{"n_layer": 8, "d_model": 512, "n_experts": 128, "experts_per_token": 8, "d_expert": 64, "d_shared_expert": 128, "activation": "geglu", "moe_layers": [3, 4, 5, 6, 7], "router_score": "softmax", "normalize_top_k": false, "routed_scale": 4.0, "balance_loss": 0.00407, "balance_bias": false, "router_z_loss": 0.0001, "init_std_router": 0.028, "lr_router": 0.000562, "vocab_size": 8192, "norm": "rmsnorm", "norm_eps": 1e-07, "tie_embeddings": true, "optimizer": "soap_variant", "lr": 0.00317, "beta1": 0.95, "beta2": 0.98, "batch_tokens": 65536, "seq_len": 1024, "train_tokens": 352300000, "steps": 5376, "dataset": "wikipedia_en"}
Below are experts of layer 3 (counted from 0) of a mixture-of-experts language model. Rows are named router (the router's row for the expert), gate (a neuron's input weights, with its number), up (a neuron's input weights, with its number), down (a neuron's output weights, with its number) and show model dimensions 64-127. Each number is 128 + 24 x the weight over its row's rms, rounded and kept within 0 to 255. Numbers have three digits each.
Before each expert's rows: a language model's description of what the expert responds to; "comes after" lists some tokens at least twice as common just before its tokens as in all text. This comes from a sample of Wikipedia text that the model never trained on. Tokens count by the router's weight.

# expert 33
Institutional place prepositions
comes after: " at", " in", " University", " of", " for", " Award"
router:116139160091141134140144136144138134165127110119174145144146093126138136090121099140109127143147103114152124110119099100122161126120148119076188103166137085107156082158136146184133143100115142
gate0:146142116199152122139117116121130118136139164165119145112115105127132150081110099159078128142117085134124166122092103154122087142128102118111123146144116088125106128148170107143107155145138175
up0:091101161113103145117129131105187086101111117130115127133129121176113116129101124130150121126104158105154100116134135106121119088070156111142132115146110163131118109118099146072151105112165113
down0:139172115123145143105174134145092122151154088157063100151107103140095163104100120120125116140126104115097132123165128100146069107112125121140159136087100114117146115112137118140145133101095145
gate1:137132146111142138138157134150134069126145149103133124135087130145133158138108123156087143135118122122120137134160121148116126144108116136150162103138162134123150083095106137092136127171137141
up1:112092153130117149150109126144105100124148115103181140185189093099132158142117121109106130133126048176113115123150151155094104128186137133145150130139105118111136129168115192147112128180112128
down1:131134102140135122119156114090138151152139142114096137123121135079119135154140088110092163118106115128125099115109142124150100139136144121115150165127143127138139137159163114140147156131166138
gate2:143187129135143170113124099118114137140092091117119117137149183135129171121127144187100157101128132119140117120147096147138141187146122148123155172134116134113106109118128108149165179158110113
up2:142125105170146117121132134112140138086097111150121090146113080159131126132120119164110142123136128097126075138128115140138180146120137121127181179162106095145127125104148106089118139104090103
down2:121119166155131155145144150116100102146140147164110140094091156130120148110150088146093176117172152104066103132149158112130118150120151117122136153103115108133129117119106117123133109137154103
gate3:142150138140147123108125123133190125115133120124111117139166132140142100159124124103134103102105096149108110101129089140122209092151149116139113120121133132133121135133122099158129116143107139
up3:161128143068149121105108090071117122139153082121124125154164173129107164135132133163120124136144088099110131140117144140090114117110164093069091139097133093164152121150123111167180119119124152
down3:148130129082137141115115092117134142101144159119154144110163156168129197137139105115140130132141106144105133096120144091105173130140170137150131139121132162127137109139136120133121120135094148
gate4:079140156112117119142171145145118120095136130149133099129164174106132126111170105145149107134140135117124098109122130115088113122153154136137127128134119112102132127180126121131099150114136114
up4:113144135101122106129146088112150157136179131142133120153095162086139106103158108145081111161082105077139111127113179138133105137126153132161131107126114117153135152109105097094131139081132110
down4:109167131172153099118163128147106126113125093105159133150108152079114112129116126127115124133070142107161157177152120136141150117127138177141166074096134106135114169121140154158117089126160162
gate5:143127126112120145105101109102188144114073141096151096124158109132136091128133160111158115107114122136091078157156143125122122114160173156097137120127149156103112130147204116097101108113108077
up5:101123117119133122116131165107112115133159138149128146142141148139133151169158061147142172109100129141097132139143118172128151117135170114151136111139104149153188128105097112145155132180129096
down5:109117169132132154108180117136110124118093093127132117127147142125150165179111115110102118104131144105110138127104105151128126167141127115078148118108132151122103104144131130123137157115131152
gate6:174129167158153109134108124137103111126107145154128125135110148160094105131156129102135174155162125110118092140138090136146152134109101136120140117118141112115154116118146122125146145125161141
up6:118082096111132123154119117127151181133122141162168087154109130181153114122118120123118122072122116126113113100134130166128110150116103143148134121151128128132109108149094118128131136122129162
down6:161117159143175124153147145163137138125187098126120157091117135155137102117126104137096119136133148130140153145131115142116117104117121095125152142102133140124101128125124132149124140118114127
gate7:128139137147147127151135137128125126101140092160111100143132103101091105114147135144107086123106151089173109134130149150127137159144147136158157132138137146159123153132130138104078140103102134
up7:101132128103163119137093177148115142101156126133161119110100101090104096128122090128118125175106162117148116172148158101134149129115136075156114142139113165117122149123110123098119190148142158
down7:109090154117129137127113160131100104118186083146117103147120144160117120134134077161096112106181118123142090148181139139121169101139133140119082110130150129151122167156144092099152120089176122
gate8:124128145129123145113145123110136126142134133136167123137182110149083147114126102154142137117080114129128123142097091116135132163181074119098137129140125128170113104116118169118125125122092137
up8:137110131132103111080136136165150124154110132107176098109139147114098131117146073149122107095093102085156155132142104094106133110155146113158103115100139142115130127135129138116128133132134103
down8:130130123138112087111131121097143156096122130120138120144125098112118141080166152144138112089084128101124115131123096121147131188099136156115138158134118160091115138160140138128130115127144124
gate9:146124162154118144116124150119153102095093138153142100121123109146109104105163127099164152153128162147127145143134153130172130148110158120132134100137126143181109129116183179162119107130176124
up9:141085137150133086141148115120106163115132128111095128148159129175120159083108092127146064090146153138131113111114109145097151132111115098081180135143101102147136134136102112152145138110090132
down9:151158155126116152160104062115122132097110111179124121138138115085150126120187134162142147155161162173109132108089126117142111102162159164144162187121137062141098094155164098105182140112129152
gate10:115142102149102164109096105082134157094130110121143155113131155112154121118128102161142094114138128120120118178165148130131128149111205127126152181119153127155134137121118124124123117144076119
up10:132133154130126070163140145118173119158152134134116110134159151162109101122135165107150156121100103105142125118136109079088138140127166121088104164111125109095158131103170128123139120124166178
down10:109061095108112099137107142110169141165136149146156136114145171126091149161108114113130113083128112141116122144111098141176105127101094098130168122149156083075131146119154155119147139179153175
gate11:117103138158182137102147187144159136109116129129148122124124125119095120143104162107166159124161142154147175127139132138156157129108171084153141172145132104175120127133135109160093120120085128
up11:137123147104153102098108171104128098128157141114141093147173116109053108144154158145138134139105179123082145121142184167095155131140146126094154119141137097123163125130093150130122150103146129
down11:111145142089138115091115162123134159122138132110130161160124125120129125098144104157127157140111114118087142139162163097129123119111154143102148098111170140114106185098124133134147162123117089
gate12:129127180123120173157148108140153143126140134107111184135117091159114178114134121062129156122130099121162130093130120100158160167158103122138125130136139142107150122145101169171147148138172121
up12:146093161105092123091108163138131101112145115143101115099118133096122132121107135134134102128108143167148092167110110147114133121118108139107101134160145113126152121165149119133129151118160110
down12:149123165134126119144087155106129125137146120129162108124154185152127121152151142092151133129163157160143150100108159122138139103105140134086111158150124175116164182169105112126089111149166129
gate13:118169149075146092108149135104147158131144144138114103158130154151094140100143110148131143152108080118136115132108141160126148147153115116117117119128126148149164135160182140114147135145137104
up13:142142108108147113112160133173163089109108130112092112134096096132132103133125154143133122144110106156115144142146115133127115142150112118146120138143162144164141110135155117103160166118110137
down13:138109142154121145152118140113140104108101139127131096095139135090150149106122112116145131119130112133117113164122113117138136103116121116145156144119128140107140142101100133137104183139131132
gate14:094069109129131095134125130128145084141139158163140137159087141072095119104164127109127120116120116113161150131148106168151125121084155150096120113147142119134130162100138105156156147108109118
up14:120170121088144127097086127145117135099103066101126150092148126156166121098126127126087170151114124126103134132122161133130132110113091138160131138130125132116133111125147124139114150110106126
down14:133113114094152174128156126122120140119097147133123123131146108110099129114139114191151125109142081149122139152158083129152121121120134133086152130108085098138150089141126171106141162128129138
gate15:123116149135178111128143125123178146096142102111116131147160140114141112124166108152123074144119113108137099090107107162110159117107164091140102090157081121147079120118121106121154116124123132
up15:136159096104101146159125097098143096184121126101092140136149142107131117164133110169113142142113119141116161133160146096155111163098144133130142119123131141111152135106120148117116123086130135
down15:105120160139082135103153114110157138158084130125110108127144140128138159093096137160121132123110169102149128090108177110156145112104184179152158140115110137088108097148135107146086126165113116
gate16:115120126086130130142172134142115126169080163140095087092159096131114115118137136148125142145164113140150150129162152143174140175097108147173115101140136162137137142099111083174124140136110117
up16:157121148138109126148118118101143119123162094138128153154100116133146090141155124121136166094135127126141115127071135179116127145132115128165155152159129128112102156123154094171121119145167125
down16:131121095142153120101086159107136106118095154126150126098141127156128161086123069136098144145118166102139108104127150176141148110138114082155108129156097125095116098142117152134094152097150146
gate17:150151137158172178108120118136105119112117166121097102139099162103071116149156093110106122132119070132152123139115082112161114097105138132146156102142152086155102124114166166133136119120121127
up17:128127112136117126159130163108120130100115119106096126118166125096126154119132105103116157079155103127111145123167088120158140122136121103081126141088124127124151142108116130148183105142105161
down17:117145122163134139133122127116146084105146100125106129126166133120163163122139138082110160109094132157135126125107087151113118115173124112141075132126164104092090102111146183149095131191123130
gate18:114113145142092139180120147126118152151146113126108115127133143129162095116092136169168119137120075122093146159125101140108167168123166132089127084110147089118182102146133106135152141151123155
up18:148080100138136097132190164127130170122126116140149112104162110119126142139070095083136141087150106091087112141102164121094142130166113115147119162113140146112173087184134160146093105162116130
down18:127148121119123114132088142154132119122128133126108142170119091125135101125147145087128165094112086115170130114135128168122126151149155146155111132138147130152110107184114104121174170106103111
gate19:136095151067128107121150142096120135147122113134090140129101131120095134121121126156173145108096084128150120097145111127173115146148097146115093128134146107089157169140095121113090129115191114
up19:137099118113128099140126145132168170076125120117118122154096120127146086141095145150107098177140166102102123135092090130132149077108156119161126141120103146109120144143095096121122137123135129
down19:113137137101138205136169129147154132130143136123110121153134108112120162106150086147153147167146114120155102117077113146149156122084146148125139134148107132136124158153136112143118088099145123
gate20:116182129108153143145158132163152130115108153127098145152130120132142163119126125113143104138108119159133168150154075117188119140081153111117136138113099158114133120131136132125061046119149122
up20:189128132123137108126142142126127133075160124111139134148098120146130116134131134153136124131152079123096139112148079094193156127175151123103143109141124136146185131159141139097127179118126132
down20:096088137121143149111094088119134135131155132118131187159095107120147127149111123099099131109086115121146115109128216151109158120114137117087064114148183107099120119101111097160149147133178129
gate21:092114159102158185156117123126182118130105096135132157112142111107155164131091135108086154152160124132157130148131088127153130127128126129116107115129101121089118136119161141131091118154177117
up21:139134125121133123094127118085134128132071161137139131109121154069164112101124139109146087132124127102115095108118124103160089126142126149134155107082128135120091126139112165111136129165091154
down21:145141115117128127142151133147145133124119105134165116108135178112096130122122116168162126169123129117091119112176135116097130190136121153126166164118123132129121135149134107187126148131098130
gate22:165127074122113122142122143125112101172164161154127113159121163080123132105112134102186167112114124129122119144146117085155098164140117117094132155151153144094130152174124168117136131114139105
up22:157123108078122096118160113140146162131097120149148136132152130128105096121141070145137144104112127104110119123125137120137100137131076152112148133099109122133117103108144160125139068131117107
down22:089125137132093111128148153120122110140116096130135133126090139122140142065171120176098148143136118101061133097125092128144141119111121174150088150121134161138143128087143096114115102125107137
gate23:141101124117118133139130147133083115148100134104136124132138121182135132143130105104136121131105089129124142119135154148118123119164162169114172147125170104105129139130129103112094105140110126
up23:120093157156101108128132108117115109170095152094106089127122163094071138105163129148146159157099127097129142118134124146117109163133134126114135130133106122126147121097098103096122161107172134
down23:102093140114173109100092128159132163171138156131124131094114131138147137121115128136125141128116133100139135112132156138157128154158151168128124154109146087119165124113179160116177071133129185
gate24:128080114171158134185177142129130109133148131111085162108093122092154082121106102106114133131144102151111105122136151143164119134091180147137140167114148160156117122142102133144094142103114123
up24:145119146117090138130115127105101156097139120140109119141089108118126101103128133145127092157108105138102121109140105125144121128100120101102174154093131130127126146137110100153154119116152081
down24:110103139132111144110129155098119129134141131127097120157137146119087131157084117123085099108135126169103108128104119112141137102095191106088142161137128149120128142146138121128138153122110114
gate25:139129163106132096125131124124160136125124158072135153122116156144151151113199147122136124117152163123150151088160115132118156121137133141156144154127122118154102089131125096126151124143119145
up25:119120148178087194133115145149148080121157126124103105107104149115124182112145108136138107166129124130126133094131177121148137097183122111145123205155125110166119117121178105158107155063176135
down25:169140105136121146127095140128112111099118147085112133093135139132152124134167119138130159115145145078150106114101101080162151153145141114154164175148141103155073135141111180133122134141120147
gate26:165175168094163153122121119103157156140104114148122136145119156153117111123130112118105134104069107116109124113110130129146139142112145139131136181169128126116131108131117175128101116147109150
up26:118126093146108123118173102078099147153121132143143079149120119128142167120136116124190086116154068116129153071144075119124119108156087145133091123113113117098165106149139113161134144132133060
down26:154116099086086129150139138134121150177112167127154079128119165143160110104138107074125082118063104122132172123110152110133125131137124110137112113107133169145115129120107159107126107136127120
gate27:154135174151118106096153108107127148140144116144094116150158121092154121158128135097133110167142130131121111114183125100152135148115149127168130124143150082130145086125139149126155148115169141
up27:121122136158158132114119116123139102162134146181104116099131099083107126108126087122158118110140180095091133084114111110124132133135141130131125153107185171130165119114134119123139115152095122
down27:173111132103164147122123105134144149087130160140119122159100104094167099103163120161111110143117132137134107148117111145140137152141080118130082134123131153129129163151095125120159135103137143
gate28:145110110078126158139170113155115149113132093109115122122133115114138148127137167146133138146140199124158074133124135135140164178152130126118120097141098145123119089140087176161111110167162147
up28:107164116153133120125148084118104108128120137132127152133129113117129110169112160109121107129102090143092106106120129146147116104132159170168146130183124162153134144119094145093154131133117148
down28:154109115148153126122141136121104134138151098157141086142131181106129162129151140144104108134102116170155148106125127151110134123112149162139146148150123128070124151140127147145140149116176105
gate29:157136185128140139121129180118155102144136192124135123131131125110124106140127147176114118139139139117154092148125150105107147162127128105114156085118109122135141140137115168133105162135146153
up29:140121159148117150175130091146112149120158080150150077109089115159152193141133122087097095153158104145085114144133090127106137156082092145099155147144151151142129129154107093116120119087121094
down29:148096147157111172149107105133112136105142141129176109115107105152117117101099126127176102162140107095127108078134089153113129094107115118131124175138144128138129131146117107107152132067106104
gate30:087176121154110140159170147173122129118105139132123129085176149135093122136112104146161125092131095104085109126098146172136144099150154141098122132153095146133130088130109105115116150131171122
up30:142112126168144161127132120121087111122138107122131155169157116095149084134129157131131151103157160120137148074098109127114147127149161103102133152129140127153139090148108132151076160129175124
down30:106112149127199136123131098134120128137126161128098148101137102129125085161123099124156146113151128104111121116134147151142119121140130147100077185110087141139155167123151136102115126133107106
gate31:146102132112128132145109124143195110057155173154140125093110135131173141118128108091165170139179129113179151115119112133098158134105149117128129134092120095138121163136096127146113071079124151
up31:118110143100132126126093168098154121128136106119150101122137099115128129158127076117123107120132094147173126099147151163131153130142086161127128138119127125153135119158117080175144103106162115
down31:155177100137103136128150123146118119146116095091119130129100141122129112152092145121153117099166167146137129104139094110132109143149106140180133142121111146142161134162126096082104119155156124
gate32:147106137136077135125120081130102101127111142171151116139180161100161144083124120072130170134113124118112130107165184140106113127142135167108126106145112126118114149180113126151098161139171148
up32:153088113128101093179134092073134133132090156131099140152142170121158118093147142110118086112139093105149070134119153138110118108114165143110141118162110172118093145111125133116143125141167145
down32:126140105170100109144137146101128139101102100151146119154153172123167113140135151062156157133088159114124128113147151138118169131116124134163150132113086101096152112121130161175130117141115158
gate33:136139144106097073154100114142138143110107132128126129133097115143117121101128167138121123158141123106117180150148167160139132133135193090121180132158112113102098126117134119106138134098130136
up33:144178134099140139136173142128098126148115115116076124127091164137103118150129104091133099165142119146100158107102078151145152130185092111123137143141108104131126121142146093124119136122099109
down33:125100128114101153065060117176116123151131101128097153083100114111098086138111099137114131127089085111119094084085172136112131159173107151123123124123146104128111099140142122114138131136156171
gate34:129098181118114120101140138116137123117175107149107172117126129137094099111149163180129111156123127123124138104129185143169085156120125128126129137163114157124126060144124100111139091156156127
up34:120167133127134149091091151179118116077135110106129174128124135145139132101113130125067145136133090101118174156093118146087098135145157104112137114116155144147124116145144128115146135089147100
down34:133147123110115119099119121124108114159089154120152123150115144137144102149118138169152148134130181134119134165113155101140088069142164100150125098119128140117135128144101137076123154113100103
gate35:144112127105117153142095096144119148134196162123138151105121108084127112124129182122121127113109097150118119135127137087172106112120139136155134161095148089138135144077148135132111136119108114
up35:128148154165162112139124154114158137085115126166127152122148125119124128118127122096119197109145086174145083118160090173159121130100143140138117168187102136115119142123137058140115111124120163
down35:112121090132137102104173150176102104133082122119126108119094117148127151142148093113146154122073121120172110117105167095116083149120070118115090086130140141141105091081130154108127112106062102
gate36:129127147135132141155167095083101159095106106139099130127150180125188158138140108111167104137143138148105130138080119128112142172126131163119154145169129114179132161112104099136131102129175166
up36:136075125121117159139159139165121114175171113136137145117130127133098114105144113134133097100157109154081141156116149146123105137142133110127098112112112101137164147166145160155146114142107115
down36:100125175108114112137127138161113111113143141129147124111163102147098141154117162161120134137114148095104139124133147116093126145137140105140111128130113143114136161090122132116140103099149142
gate37:170144133156133140101087134100107103125120095141096160161133136155112103144149108117113110088139088154150139153107118116174141148122104115137186106116092133130095062149090158121108095088122082
up37:099167114136108078132129137141104157141111100118121108115161153161131132212129126183131099095137184142102110144116134087160092124118130102172122140127144100131133093159124153132149105125110154
down37:165136144131127146134129138083051120126128119119158141133124138084166154189126107101157158129122097131143103127118145197171153119149175122097092086148131138104138074111116114106124103116147149
gate38:124169120120128128135133093136171156090117143111129117117123134134158106168111113151151165123117089100086169119103163119143127119159168135126128146114150122159105128153137073132134143146161159
up38:131114158138141121143101100081116164124118100148103124110124124115165132104156138152148146148138117136101130133124149124167128143113117116169105092134152133125118101142140075135128139124140153
down38:122154125125131122088171096090099114140121123145161146107144144114131111141146099134128149150121124156147138138117125134112117137115095081113102141162115110130136091129129122165110141129168124
gate39:078104151137141151102135131149149145141157159144135121120143101113111136129156072114146128193087081104095129142163134131145146113156117118147124115159136164114181115154139130135152126127135131
up39:154079167088139163117146146113160143116146102078149104109133124149102158152127089102151119147099156097104118144138112106085148128117129085107116085154122134133175129136122164149113113106119145
down39:079176107140121120101114168107164101151120135128093152147124127137119127142092135152161128137140121133107129152115136169110105152112141124107168145113128099154144107123156145099151116144117148
gate40:107160139133075139124113048118109114125139136167102100141115127119137099096154093154122147145098115142085125154116140140153132116125118151131144122131140123133139090137126097158138121130151131
up40:154140137127138176094105128150100123163152138081106169122131134139149139138117154133139141115094135116137144128133096070127134143139127118098155130118089128117137109130108147136096070133106148
down40:158080121157122157171132149108147143151140152111097123185150151120119101143118109122129102110151111146121108117107124150110142134166097133138124109160082109103118156148144162095120129133130140
gate41:131186147071080146119114145123142118133118126141114141102106097159173108116105125040174089139136135148153122106120157149132110124141133128098122116114110141131172123156107123145142135126128111
up41:116138117112127149151087113148112076142131102153101128158176100101107114128104150108119123181121115131151121147164088099172108128110122151151137164112130146081107172116157145131148128143142148
down41:102125168090093129094096101122102143138124102155129126130141120113140118152094147155105135137130116108112123080145112120083154143136114099127119139099110122143126158129127141137109135129128161
gate42:115089116145124113121140109195099130113097124104144111160087096125119122139164149164118119136156126084078148121148139159129111102149184125128147141092114122153135119092155119127126144116188115
up42:119137146107162098151151146157135095110148091115121148128146167105128184165137125139088094137100101160118158137082123172130130151138083145078138134128167118095106166155120134129114137148097148
down42:142178118134120128135113175080119090128126122132145129140109119153189114127135119182185126115109138140134160130191112113150104115085099176122133116159200137150105129095115117132151110130137176
gate43:149139147135152157122105129110139122123072139112141094144175140158148130146145110122135101121143133068138178150129115141148140094107137138121143139132115119129120130105153124159125152129150125
up43:107130146113161128133165114140137117118127074181138122142099128147152151136117150127115109122133141099146123172132144150098155145117099089116129113179084108127132125115101130099120092109160139
down43:090153147125158092132118152107146114103146134117156118111132133126137099156107115097098173142115133103141119142136129165065105121103168144100189098120101112119153112162083133136154142116130086
gate44:116113133127154124150075152156166146168098146143150136138190156144129117185124111160103164079102124120099166148152152130147118132148138132118131129121136112136076156145100094160103073135131135
up44:154106121121124128128130081108117153121152159125142113152097145161083152086130130129125131153117135175144091143122116146114131119105110104132138175111132126124148150111113144109132087144150142
down44:131118115103130125127159112090139145119105144152163119119112140111174142110156071084155131104106144135157157124163090115114137135128079146159149139127136121123161117122153114095150111209122124
gate45:123108119165126141203125114152167125106130110147120149116115107177135132111113097097133179147146181111153101151110163087080165105141155086085139145140129094120147143118118128092096100115137120
up45:129121104083121070107116131132146121105129138101117086163120181151140131146167163148125096114130098103105167160118119130129125098141152136124182104112121138165162124078151106121131148131150134
down45:112133144152145123134154124161156126142173134200114109142166118116146164149119171093114128152112127120124130152158114143154150109133111129095079157122087145136129189139099129128072125141143093
gate46:082166126089146155155137099123137155108146121122107099162112098097136105085153134129182125145126136098153114110131107132102114149137148103116173149127150097145131135076103135146153119110140136
up46:147087147092110116082140130110097102131104125191147156142148136087129129132140143136102089134104115143116142074137173126110134120100094167148127126135131131093113132092149122124110108110141131
down46:112115128131093129121133127142140140171097141141120147103158134131109131106177139143142075105093120116131144155132106137164132120129151130101127135106120089124142140119134102079127131109152161
gate47:132134126078167145152161155155129125104099086176146130131124122094107093120113147115153113100163137137111134100111135141100114160118100112169081166079080101187185116117160107131101138154103111
up47:113115150083112114147107116091128117126112126136166108164148118137127092154139127120165106107159119137111156103103188093093177128164113136147109163067119122120183172156122130126141099143145145
down47:143114133131149153131165065087140136116113138141142078090097145129127125126100082098101131133155128096145153140146124130127138131098123119109170115103097157134120133134082122121074133130119115
gate48:113119141098072089163136145163105102146150143150110125139145116146130112135127159150102118116137099095116143088104140093120134117151128171134126149118161125128174140107095159128153129071107146
up48:087090091142112128179108130153133131150152152166166142108073130129150134160106114134100104148115130118111117124103123091100166120110171118139137144145153119119144120082095148151136106132102096
down48:167111166119103131144106124136115138141122139129118156100132148139138139156078126177103191124110139107149122129130131173168118128149145093164073139133102153086120135119135134099098143143134124
gate49:120136148135130150129169168154100091105149151150134151129134169107114131115132134161104112144112145152106174102122162168179130141128093106153114117089139146136108121097127122084111114100096144
up49:164108142123125212097135105145147096120084139144158127117122164109133104160136133104118137186136137106084134167160100142072137113160148151122128142095100128134112117176187142129085151124112145
down49:135127154144130133135134105109158138148151126107142136131073156114152150106122137117179122145157115130096138103130163133103074103128105155153122146143115127167095142095119112087130079106136120
gate50:122126112112118101176161138124178144175160174145122161096098117125113143081163131075165161152140128133121106173126120118096172102130145138135167136156099137136096096149141153143173126130163145
up50:136169139146124112115158152078120151070142131090138137160167118142127155086104122130148135094148113120139108152086121147126135115153120127131119100113106133120129131137202112081130125133123112
down50:110123143142116124115133124119117164088113132156126135146110152116146172129117148136182143141115094130151186102120110141121137118158145112132117063114090177143154122125135097125093131169172162
gate51:117110096150119120130127112129094145095139132132141149157148150126140121114183167118169104132137129119143196104084119130109158165139169145129143131166128161141128164153141138132133109129082119
up51:115116117125126125107122145112164060122163115138148135075113125184153126153119138133159126124117105147089121083118033134115125135132160107123133140159127157133089085119152123108119094160115111
down51:108165149153109171121104136095130155128129101154133131119173127138115134160112150140157153135146127165119120120143127118110120122134132127090114101118176187121183088146148127129137136162158112
gate52:181111126085111116127152134137176102114129128147098137125112101162130133153136167121120181134115148183144115122173076131119088133130132159123108131131130181119134149126143131108117084128129127
up52:143171138149138154107113121134132110093109083133090126119126115113145089118116102105144146088121173115101173119138099124084148150110098148119088140163133084125120116131150108158075131114100108
down52:114121116173120124148054089115133117164164087104110167122136161097143115137100138172120118125140176138107124148170097123142113113146117135112115102113127142132093122118170151133119134126200110
gate53:130136120114133133111106098112125151135086122111129137125155127160136101128151116189101121156171114161142117139117162107083099071156166111139103112075078137124113163183091107118145140123125119
up53:142135098082153111133138112168130101111069080129129119125079143160133114110116077103099144126128138143148145083192144113088135112099149090113115157105105138135124113183150117157099139144078128
down53:118138126113132123131151104128109162103117060095141138155133145169120154187132117124140079104097121095124091151086128068129126117143124140110072139112083106109127103149106122113125130102131107
gate54:110132097099083104132140135152134138142123136135155111158198096082111162113131186146170146108121100112137110165136113099139118169116136139083103108151142125088149137130138135121140147146123121
up54:136116118156104086132158124158126167145129128156094151158195111088137147128152122134129076135140052135136174163136152120064137147127207129113159152112085126112092134154180129145135147136121135
down54:077077098127145124126124115114140129178113162117117115088100113156135182113136116122119120117088118119119120109125173089140133171129159169104065127147127142135137090144133101157132137086077106
gate55:123146134125091129120145131139129135154098115163144183132138113169107149157148162118098134165151139118078140106098105134134087156125165120112099116129160129097167101116171145137133152121112156
up55:117135160123134135123135134174098123124126104134152112127115120138136135110099117116094096148114144103127143140119130095134146088139158125109148122138159118143122135115118112157102147110109158
down55:147116100127127112144153119104135123120138165140111161086139129075134116110088118138115149119144121140104111155126128131139115167143166161102090158121118125135137114126126138145144136093151114
gate56:115100149147162160163119154120140093084148141114106109143115117130176141159144086113100152140111124109184133102117100138099143123126141124141139150154130177098156147126094137123168134115145115
up56:174143080142145129120104153115120177177126101157118141147118140135130137089123137098127106119106101111140119103131114038144114115126128135142100149169145114129152077152104133135151122113130121
down56:144140129174125175134157108116143077132126103130109118119109132098125116147150147120162121144141147103143135086142159126076122144137145133163121115168106119103156141112125122138129146136110131
gate57:090137127106149156167130101153152146099177154124182146170115106109117136143160133110156163099130130127114121098147110123140170139135136163116144131083164148116147131089143144087126106147169117
up57:145143118080125184119117153169140110120140134147129127104078106126163121091125118170097097095092151127121115126145108141139107107190172140144088112183134080152152120117097101136129145149165169
down57:090170128130102113121179144140126125134088160140152164125100137079138136068123155125166114125116148136134129144155129123093117158141111134103141147125123097116123136105154169127110133114151157
gate58:137141169138121148135127137122127121159093149129146119165104136162134141131112104149166124096143075135135152135112124111161135134115120152161147143135127137128156129110141068146126174144089116
up58:142145101135158098184123140129136113124135102117128121127158095178159083152165150094111124099113122148117126141108087125153134122136131114100126101125105117152132167132153104122166110128127099
down58:110126121113124121124110178188084125081147131125148123152149140153159140156116142131130142133115111170111165092147090151138128150139109152098134157081146134091120137097130136129173149134177112
gate59:049133148150147110129111157140136111127103145109118163114127174150144133120105102122127103107102114137159114136103138089131110149113125138067154099139113173131107105162158102131164094126129143
up59:121138138168129105135089076112166110131153119118115145159155094118077082123140079068135176129100180118178104147142147119137122138129112109153150102135145125129123179111163180143173084140124109
down59:109119126138104098138120148114095148093136156109116158145094126121122152098136159135099150115094154140142109132090121136118136145103068086155153148122135102111143156144140146124156101123152121
gate60:117103104124150129077133125119137112170129172107125111080143092122143096061119117127068125152123162124095096125121163110115085138116147134144141134145158096129130108126132139106122130131120153
up60:147155160151086129122154162124141118137141118127140178131133103113172145133180153092130125105174160112131143149125146068142171114128106121092141107098189090131144128131152100120192112149164107
down60:096123134141144142146164142080157138089138100096075160125115139144135109142061185131114135148150167095133110188140176129099125169144101161121136141143110141149146160118156160088154130079103107
gate61:148128169123138099120107113175148111093081160159111118106102142124097121094135158171151108153169160131158116142185137083121159180146107100089144172161114113116137165127153147124136113132152108
up61:138126124138185127121120144075096097136124139133113104150122150174079135166105111091095167098165116116127146105127132143157107140124153107117133116091157112115165109104088104139133098149111123
down61:118140146128132065098192132172159119124155146096114100111101155179161117161155156125125123124131138161140151172133114088122132116154119095129119125111117117109148117122137144124152134132086151
gate62:115130154156131107142147101175142141137113115083101095103171103130124169139135164107124095153115118124104153077130114119135094152161144112125135158110137193137074119142111118122162165130105122
up62:118170211147149126132115145163166084102134114110134125131167137117131170163112090070092103162100134082121159151155121136149138109110108132147126111122119149127106135100187125145100124123117111
down62:108118102085168102126145113131136130120129130104153140137064128133130112083139140118147118111098146125095106108152119123125082127120101100185136109161161146091122145132134138146126130116131100
gate63:086156143088167147117060145142101113142144156100107139111136085119154106126126124107130115163114152158072141092141153108095153137151152163119125115124159107135145135093114118126149100118139114
up63:111171119088127132119167117167162139128120125109144143163116089094143137154150080161109082120151138135099177123102121165129102131082103077107154147121128156095111160113148129132090150153138093
down63:157147152134107173110121126156155110108140143112105128153115126148122126095131124143121125137103125158129128136180159113137107078148117157140126140120157141143132143087097155130115094141103148